From a checkpoint of a small mixture-of-experts model trained on Wikipedia: vocabulary 8192.
Below are experts of layer 6 (counted from 0) of a mixture-of-experts language model. Rows are named gate (a neuron's input weights, with its number), up (a neuron's input weights, with its number) and show model dimensions 576-623. Each number is 500 + 25 x the weight over its row's rms, rounded and kept within 0 to 999. Numbers have three digits each.
Before each expert's rows: "gets" lists some tokens that make up at least twice as much of what it gets as of all text; "comes after" lists some tokens at least twice as common just before its tokens as in all text. This comes from a sample of Wikipedia text that the model never trained on. Tokens count by the router's weight.

# expert 6
gets: "\n", "1", "0", "2", "9", "3"
comes after: " ", "1", "2", "0", " |", "9"
gate0:460563498522482483505496487449487509525483483464447499463505502471506502518522487513505546463515491513482502470484491498506476516511497519526494
up0:481489491484508506511507509497502491547486501484499505510504521508495525541489508520499552501504486511517422472530512494483489497518476496506468
gate1:482521491489488483470472490479503521503508524461528439551510502498498514479508475508440501518526532506514487514490504494518524504503487516502473
up1:472536478499453476468512506513477525510492510494533521546484497494511491524523464514474518491479504551487525519478508503526510503513472508493515
gate2:520509483467468511496530498509500461477454468449458512553483532527507503513494499507485514502511507504501472472522493497511526506472509557506484
up2:535500499487505506516528519508483506490494503477501470499452516471544521520483504474523504502454472502483460511446458521480533517536511498506499
gate3:521481507447488470521459481448480503440548495471457502497529520507531468459471470504483476495455506506472483541485510520454490540503507490552522
up3:503546500504518532500508499487473500510502469504497527454478488514464497538471551512525502535507477490485521497523495503556492480486523509492477
gate4:491453505503494472471444506514493515531537460497506485536515471511530471494526529502476499511517487511472492505516532531520445521507522496528478
up4:493503522474470506486467468495446472455514509491524493523524528502487542478489520561472517489507440479471478519492496479471537466494501522452499
gate5:534489492507535466478497532526476464482548511488502516493476567488510512529498488531504501502496463532500494540484477444472493518499510513434507
up5:495496549520530514535538509501514513512495453494491474482511488545485496510479498467503499496501498505517462533493533477515476472480506537488481
gate6:486543502494500505508468480507502505505522470533511481512495476529518513506534516501523433473496514510498536520492477526502530475498528493499515
up6:523456516527520489460513491472545514495530488498511494499485536527506459491535455465500526498551514493470452483563515502449475499538496460503550
gate7:560498531481516546495497480503492536509521504529502501511461522535573526480479515528497527522472527513493552535503477483508550512511506535464462
up7:537468487482499478534484518518474476495521508479500510479511489483486507459495480505510488493494463490490444466462476463507499496463468465504479
gate8:525477464492516504575486492480434495474538519515471537505516473484494463512495511522500486505531457466507473476524518517519476506444528488562544
up8:544479524495457481479515508500540496491504572530494483526493467514522510472504503522510495492496500479487538487514478551514467474511461504473451
gate9:496482508556489499490534436460461524487499486486481506513518522484520477450492506466498542499540548535511472477472495510498495465520514492476505
up9:501474515457477503463497523469536432491487522521541474525526471491485495524463463536474487512466501486508499451485518462543514508459490526522497
gate10:497473453544483510535462485491511463518488506500512481526501505494477492478503516540544503492510493491524498468532499500511470529565519478505513
up10:492511511516516468456480529517497499539504493516491504510517498555497513490508526470515465572474498530467525506441518502412501465485464511500490
gate11:554545497487499473459523514472525521485520487448472532502532470513474501531504524506499503534490461440472501441477487470507502495492525516459509
up11:580525466474516471508510500494518503496538517452515506487541500504481432516525479528515530526509483439456509474490524466520515485500482522459515
gate12:497442515501482518487507494533519499553507474477457454485512450509512452500524507501505513477479532497509481472516448515520446441499505536506473
up12:481526488465493498536483513446456536474498501532539515511501531550459512489508492511510495533483491527528570493512505469510520514514504488497536
gate13:497517488565475521483503505525539513511496521476477496503507477484488476457493545478480434522466534461507477492527536507496520512547486511464533
up13:472452483512455496467501484474480520486500535468480529507559457489476482449519512472476448487471532467531448464535529488502532503512431528494506
gate14:515478468503546509438523501484502514524465481464518481538533555494562497461540481500510458498497527544502506546496490446460472528498476534497468
up14:491493510481502483538513499512540479454510546506551500460464495532472480540447510512482503520477540490471494475502523556532506462511530489502481
gate15:480513538440490482540516503470472457497477496501496502513475511486508547497490503558511494490489491506520446512524521537515490526532492472442492
up15:486500502526529523465475520519503506529489463510460528496547461506488510499484541500463501504524505498502480499499484484542518503500503501531513
gate16:501485483484535471487479464516497518550548487486478494531492464498501531478490491494482531503533537461489550505478512523508498525480533486489516
up16:478546527486485451500508505476518496510465505492492482461500469520462509504488510507511538543491479479462521480499517471534514495519492512537461
gate17:528499506508493538541469488501471500495501504492543529489490522524503483505497485522519457451513522486483491485478482459499517449465494488495468
up17:550518466464521494492501518481525491474535526501454523477491474500536465510506545526486511503458518495522518517488480570484478496517526507509461
gate18:482508506529468495499485472523535497493535504525466500488543530489461500503524516533511489504530494505520528498508525492486504467514512498477527
up18:503539488510517544507527499488463482530506524452561515520527500450517525517452471488488487496530529504451486518498483440541477587525454520447479
gate19:498475514492494534455523520489491497469509522514510485527496506503530490491495503470474512503474521513539514456441459529491528483450495536495450
up19:465526550511510466535502515480493510447517468456547469490436535484465464530480492487504498512513516496493532478517526488514510540559477499460452

# expert 4
gets: " ", " in", " (", "-", "'", "–"
comes after: " |", "|", " in", ":", ";", " on"
gate0:457464446488436520479505457497522532512531472496498511478493537531463446502522473501464455476461459504475525530508534478496478489464516527474491
up0:481506507487514452513487548549500515532512524524516470507552490505527510467475516474513514461488510491512512522495495513497489533454480471460538
gate1:536524466502507566545532525497484464527503502556523511501501460491526508483493497483489536483464541515459492520461545496492532512564512525474467
up1:506481500479487481499452531541522502469499501471496545503493483489512531428509474520514512500469501477486476470481538487484525489510493495543534
gate2:509517509503518506505471486495496510480515447541506482453499537537484462507531506502535506481479518504459499447509486577493520483488519522469514
up2:514530474515511472499475522549533496500538499514484491491522521528493523491517522516506482509504512484494470473534480521504503495458492507460537
gate3:500448465478519512550487511472510477499502493500556508495488476484515524507484528501551493505565488531482501463495511522521498509493508496488523
up3:500479488475469521503523443504471474458487532496518535537521439467505506522521530518547539524481487504481514521483491479535511468497523496508505
gate4:498450519485492498493512531496500503496462505476502486498498487487543506506502464489510481461512496486486524445497521445494519539508517499564502
up4:512514479493502466514500468481528486457503491503522495456485481543430478489497539490505512522512499489535490528514529512538463509510452495457519
gate5:522480497526517490478494502512476501452470456480489515514496517464512534526530487458523497507465481513504496467466518508532522525469504516500477
up5:479502495538522494469463490518480488474509522492448482530468520520490531476518486497504475431483549516457468466538513443497522492495503525469556
gate6:525520510497495495475496499540490526527486496521518509529530536521487488447498465510521459493527443498548523488546519515512500517467502477465496
up6:502513491518487457486494471535458506497539512498535508502538485497495542469463471497521469530525495466522525470501521483545489516460498483464511
gate7:528502533491491506475478527553512538520495458505512515533453497482530488461499514481470471484498488458512524493531513494533500518483487501516492
up7:504501502504494511522489504515538459494481503493500493482503520486464502515519488524528519497519512470465472541497509477490500498499503495463522
gate8:506464494471504514519482485515477484519452516439485510487450529480516476511544488511452519474521497440537528528583455477519494481532524550462563
up8:559518482505485526526456485500492483506478457495493484550485476509517531498485515506537526506517479519513497513514538443537514505505519525475499
gate9:528508500541499468500529468509478462454492487469500478521496557532513507516488564505521508522485503507555470505447534543523481496489471528537487
up9:520511540521461526484532507463477495500481514483516512500491552556490517493539528468543490478524481488490478528489511502518462519512516540511524
gate10:522478492562489497537535510529512507475515465493504471508522518498496475448549501483492483477493458508494502477463494509476543491501521503520470
up10:478466525511502493503508486451495513504494527534478498461507507486510507505497520524502486528491488462507492512499518503484457503481516532477539
gate11:473505486486490442501482500526492468531511516487469505520446465518469522481477501524480479480498498505517471532478514446508465507520504523536466
up11:493490469506489452514499524493452477476532477533492559456508523521461483476518439458494489497514515509546530520522528541500489487510495499464472
gate12:461489484486511489493497462472521545535468481493454486484490503468532557494495483469466534477510467518516511473484474510501464526511519493539524
up12:507571521459495537527511467489517556503494545466552541521528503495552454474507496491534540510490495476544500474535512508523522541514472546505514
gate13:535520506465495492500463484459525493474521524520522522519517459497502475548517493468516489484484484509496525493520535506517513494522527499525513
up13:530496465552512538476525488565435546529556498481494478471474501506549496484512516507536484556471532477507450496486499520513513530524506518503485
gate14:506548471473498471470526479490507467480530463518486528487532471487467497512471499458503432497510470502496484463535501498510519502460533518486519
up14:524498508538523473514479531509505551505530536442460479459479529464534480513513481530510509450465504474518503568477512520495476421518470496511476
gate15:497500487531497499474499510493492535520511496505488455505493539456516491506545473471508526523475499514509471477507498476511471511498451500507503
up15:528471487498494514528514506487501529502519515469475551548541498546510484477472517505455474523567504507481463480507508449483537511516529533474481
gate16:515509511501471467513487441475499501447525498486508499519508475482517502495517453482518482492487459470542493456510495522507504546507504477496512
up16:468513552436486479500473536501509514507479516511494504549485492534497524458441474483509488498511467533472491509525461497481492474500461501529509
gate17:486482483461542487500468508455514530450470477509498484527481502480470511553493506501523528530507486500470451476490494517511546538478524511509488
up17:501493496499495527520527524516489512525502505482510511439520504528523524515504501510504457486474530477506544522496530484511480445526498482506512
gate18:524503519537473505513537494483500478486520470454467468502483471533460510433494522455536572510505476495565490495481516505505498511513504461497465
up18:482493453482511480468490488497506515503530544528481466518508484458540508521550487488482452466490508501462537523491511470505493495512492529489533
gate19:538482471499463491462525530484520434459530506450520456534495510491506490525503481505520499485507495537489499491490521487538513493494489505519473
up19:498551531475494509451516488499465441536483508518518542481545443475484478493563506507496495506537520509522503525508470510510556459486519474507473

# expert 5
gets: " the", " and", " a", " The", " his", "The"
comes after: " the", " of", "'", " in", " a", " The"
gate0:508500515455463485522491486561513481517502580459467487507553493508521481496456533492492513450505500503493524508497497483508507494447524514477521
up0:499503510505478500453482499533477475476481511463496528464531502486493492488537500532509503477481501489543506523490451477505501580452479525495491
gate1:524490463527489469548500508535510501534510470510495517526558506487516535517483499574495477509501504542500512431520512506495496499501476517489529
up1:511481508515481506554505438534487545506503499506475460505550492473465476509555501515479491465499474470521471499446495534502502492464474465532477
gate2:490509470489480482490460491478497504494483509521543486497442511466502522468491513496466520496499538533498472515503496522487500465510492515486472
up2:515535473496505474539484514538479496531502479517502535518492476502536516538528451554513492495571490486466488452502457498487491523519505538506524
gate3:541472493515489488487508501548542502526506548506532502479525505446543479515516507461471524469517493519506448478525497471513479515448486532538506
up3:472534473520490505512537513521480466529531458480480472541453503465484509478547510553505501485512508477514516530476479525509464487494455485484496
gate4:538535476516469508505489496512504498519502475483469514557520521536521512502502501496537497517534493506492536495454479504468526525467500531529499
up4:501461506502486521469534527548526530494534473540541484510460454499478504468463446534506530494469513498499501468521529503546520552504508538446508
gate5:482479480515511492482515449557511509507495493531477475496478491518514519482531483490500462499483461534401538479508494503482471502517535482498524
up5:473482437459481513509499481511495482531518502507483500513469532495476537521494521484508509491480508559482528534502534502488498510506586483488546
gate6:534498508528514533507515483537522500498481499526504481511488474494470497483462435480522521470527470490484512514490535534500485477489537529485476
up6:493535489512512515508524484531534540475492477503525493498536501503512478530455493504524503511509464529471487484541476494499502483515524494527525
gate7:508521459497507494524539503513495504504527507461482452571492506500442517497463506474516470506506482485503512475458525497463516481478472447499495
up7:513485568464500507506513494518464546499500488502470543493551470502510520546498505498531497503491480519488523494513487505496441524526497532528485
gate8:525521511528492469498474498487463508466481461486485529514539515514478540497503520520513536554491503464477514478504528454524493482471506515468510
up8:508513532507450492530514512449524509448504482457492547486527529485519565512462480495499527510458490499525504475534530484521479496502454455464519
gate9:471445494516500481484512519457511515498495526495496510522515508502499471497476502509495496474488502453491506469469520494455494514497436448498521
up9:483524507519506510455470490492489516509540506510502455491530488510523523522521447479487494500512463489506530462464541510493516485488509480520487
gate10:534511540534488499495485496549484517451512513475520511469499495522539475455481459513498466465512504480509503509555545474476513472481483518482500
up10:469508534455496540507474512565504501506453481516501536519461511531469482501497478456492467465513495479509490478522500490501534487492527502520498
gate11:477499536515451505467511520478495521529496500512539523499505479511527515480453523497493476490501511481511502471483533510490479524529487548457460
up11:524475499509459463510539540497504511483497524479500531490501533463485501477521550447466519505511475494503498510515486460520533502467505527514476
gate12:451512520479475514500517508474501524506492530520506494545526473450507513518538527472498496527554550517495551529486479465515546505552482496495523
up12:528486490526500490495585516514479523525549505530518492485505501512501470536476471495513523527482464489500469555514532521492506478505531551459480
gate13:463497494504486512502475486484491522490467449500490528515504484426443464527497516552509487478558529535500463491522526442524492520498442484475488
up13:525521486461464555499505460519460459504485525477499514497428505532526508474530503491503492457510496518496519499486467473522531572498533500520519
gate14:527485555501541538455472505457475474485514488559513511497454508475527488507461438513546447492494508545491499478477466427519492549531543533522486
up14:468518466487490495467511517435526530487517499517520514518484469476481545530499515502489558489512530497483472478529472553508474523507496503521520
gate15:457466474507515453468508519463495488527515499505502511507538538488507466505486508471496484507527513514529576529538519487485504510489497524505513
up15:487493501501454484512454499490555513538527479518496506500540510534520523515521527503535518498508460521434531471456512468505458513452510507507498
gate16:474501467482478520525475532545509493491462521501513516499481547485487511462480521465533522500494505480560531491496444486511488518506504513518468
up16:504483494462489518512486470508483491513462491528526503499500496497480539496523514486529493537533521512493549503481528502465488482440500471476512
gate17:475510464521515519466498503525490479507492509439481475504508496542536488488465526489494516500477500525492499447484441471512492468490539526496513
up17:474465528480535528536507512488526485499504522507518546453501530530491470490469473455529447507497507484476505520465496502490470516486514471481485
gate18:477472452488478485497528482504483511468481474451543460472493544553461463510472502520463512504464517507463501477492452504490508512469543492445529
up18:493541434489475522544455500511519526478537470527504551533543498528533471480457469520512456420468490527507496510498495498497470533542513499463493
gate19:479465453465504508465456486520507525465495520485465463515501478517522527494485538513533546483466500496474488488521485512500513535525517578495529
up19:513468457530457488509504457540493486526492531521480490485479521481509511458540503462493518511472507462479535486468519481510511494527515516492507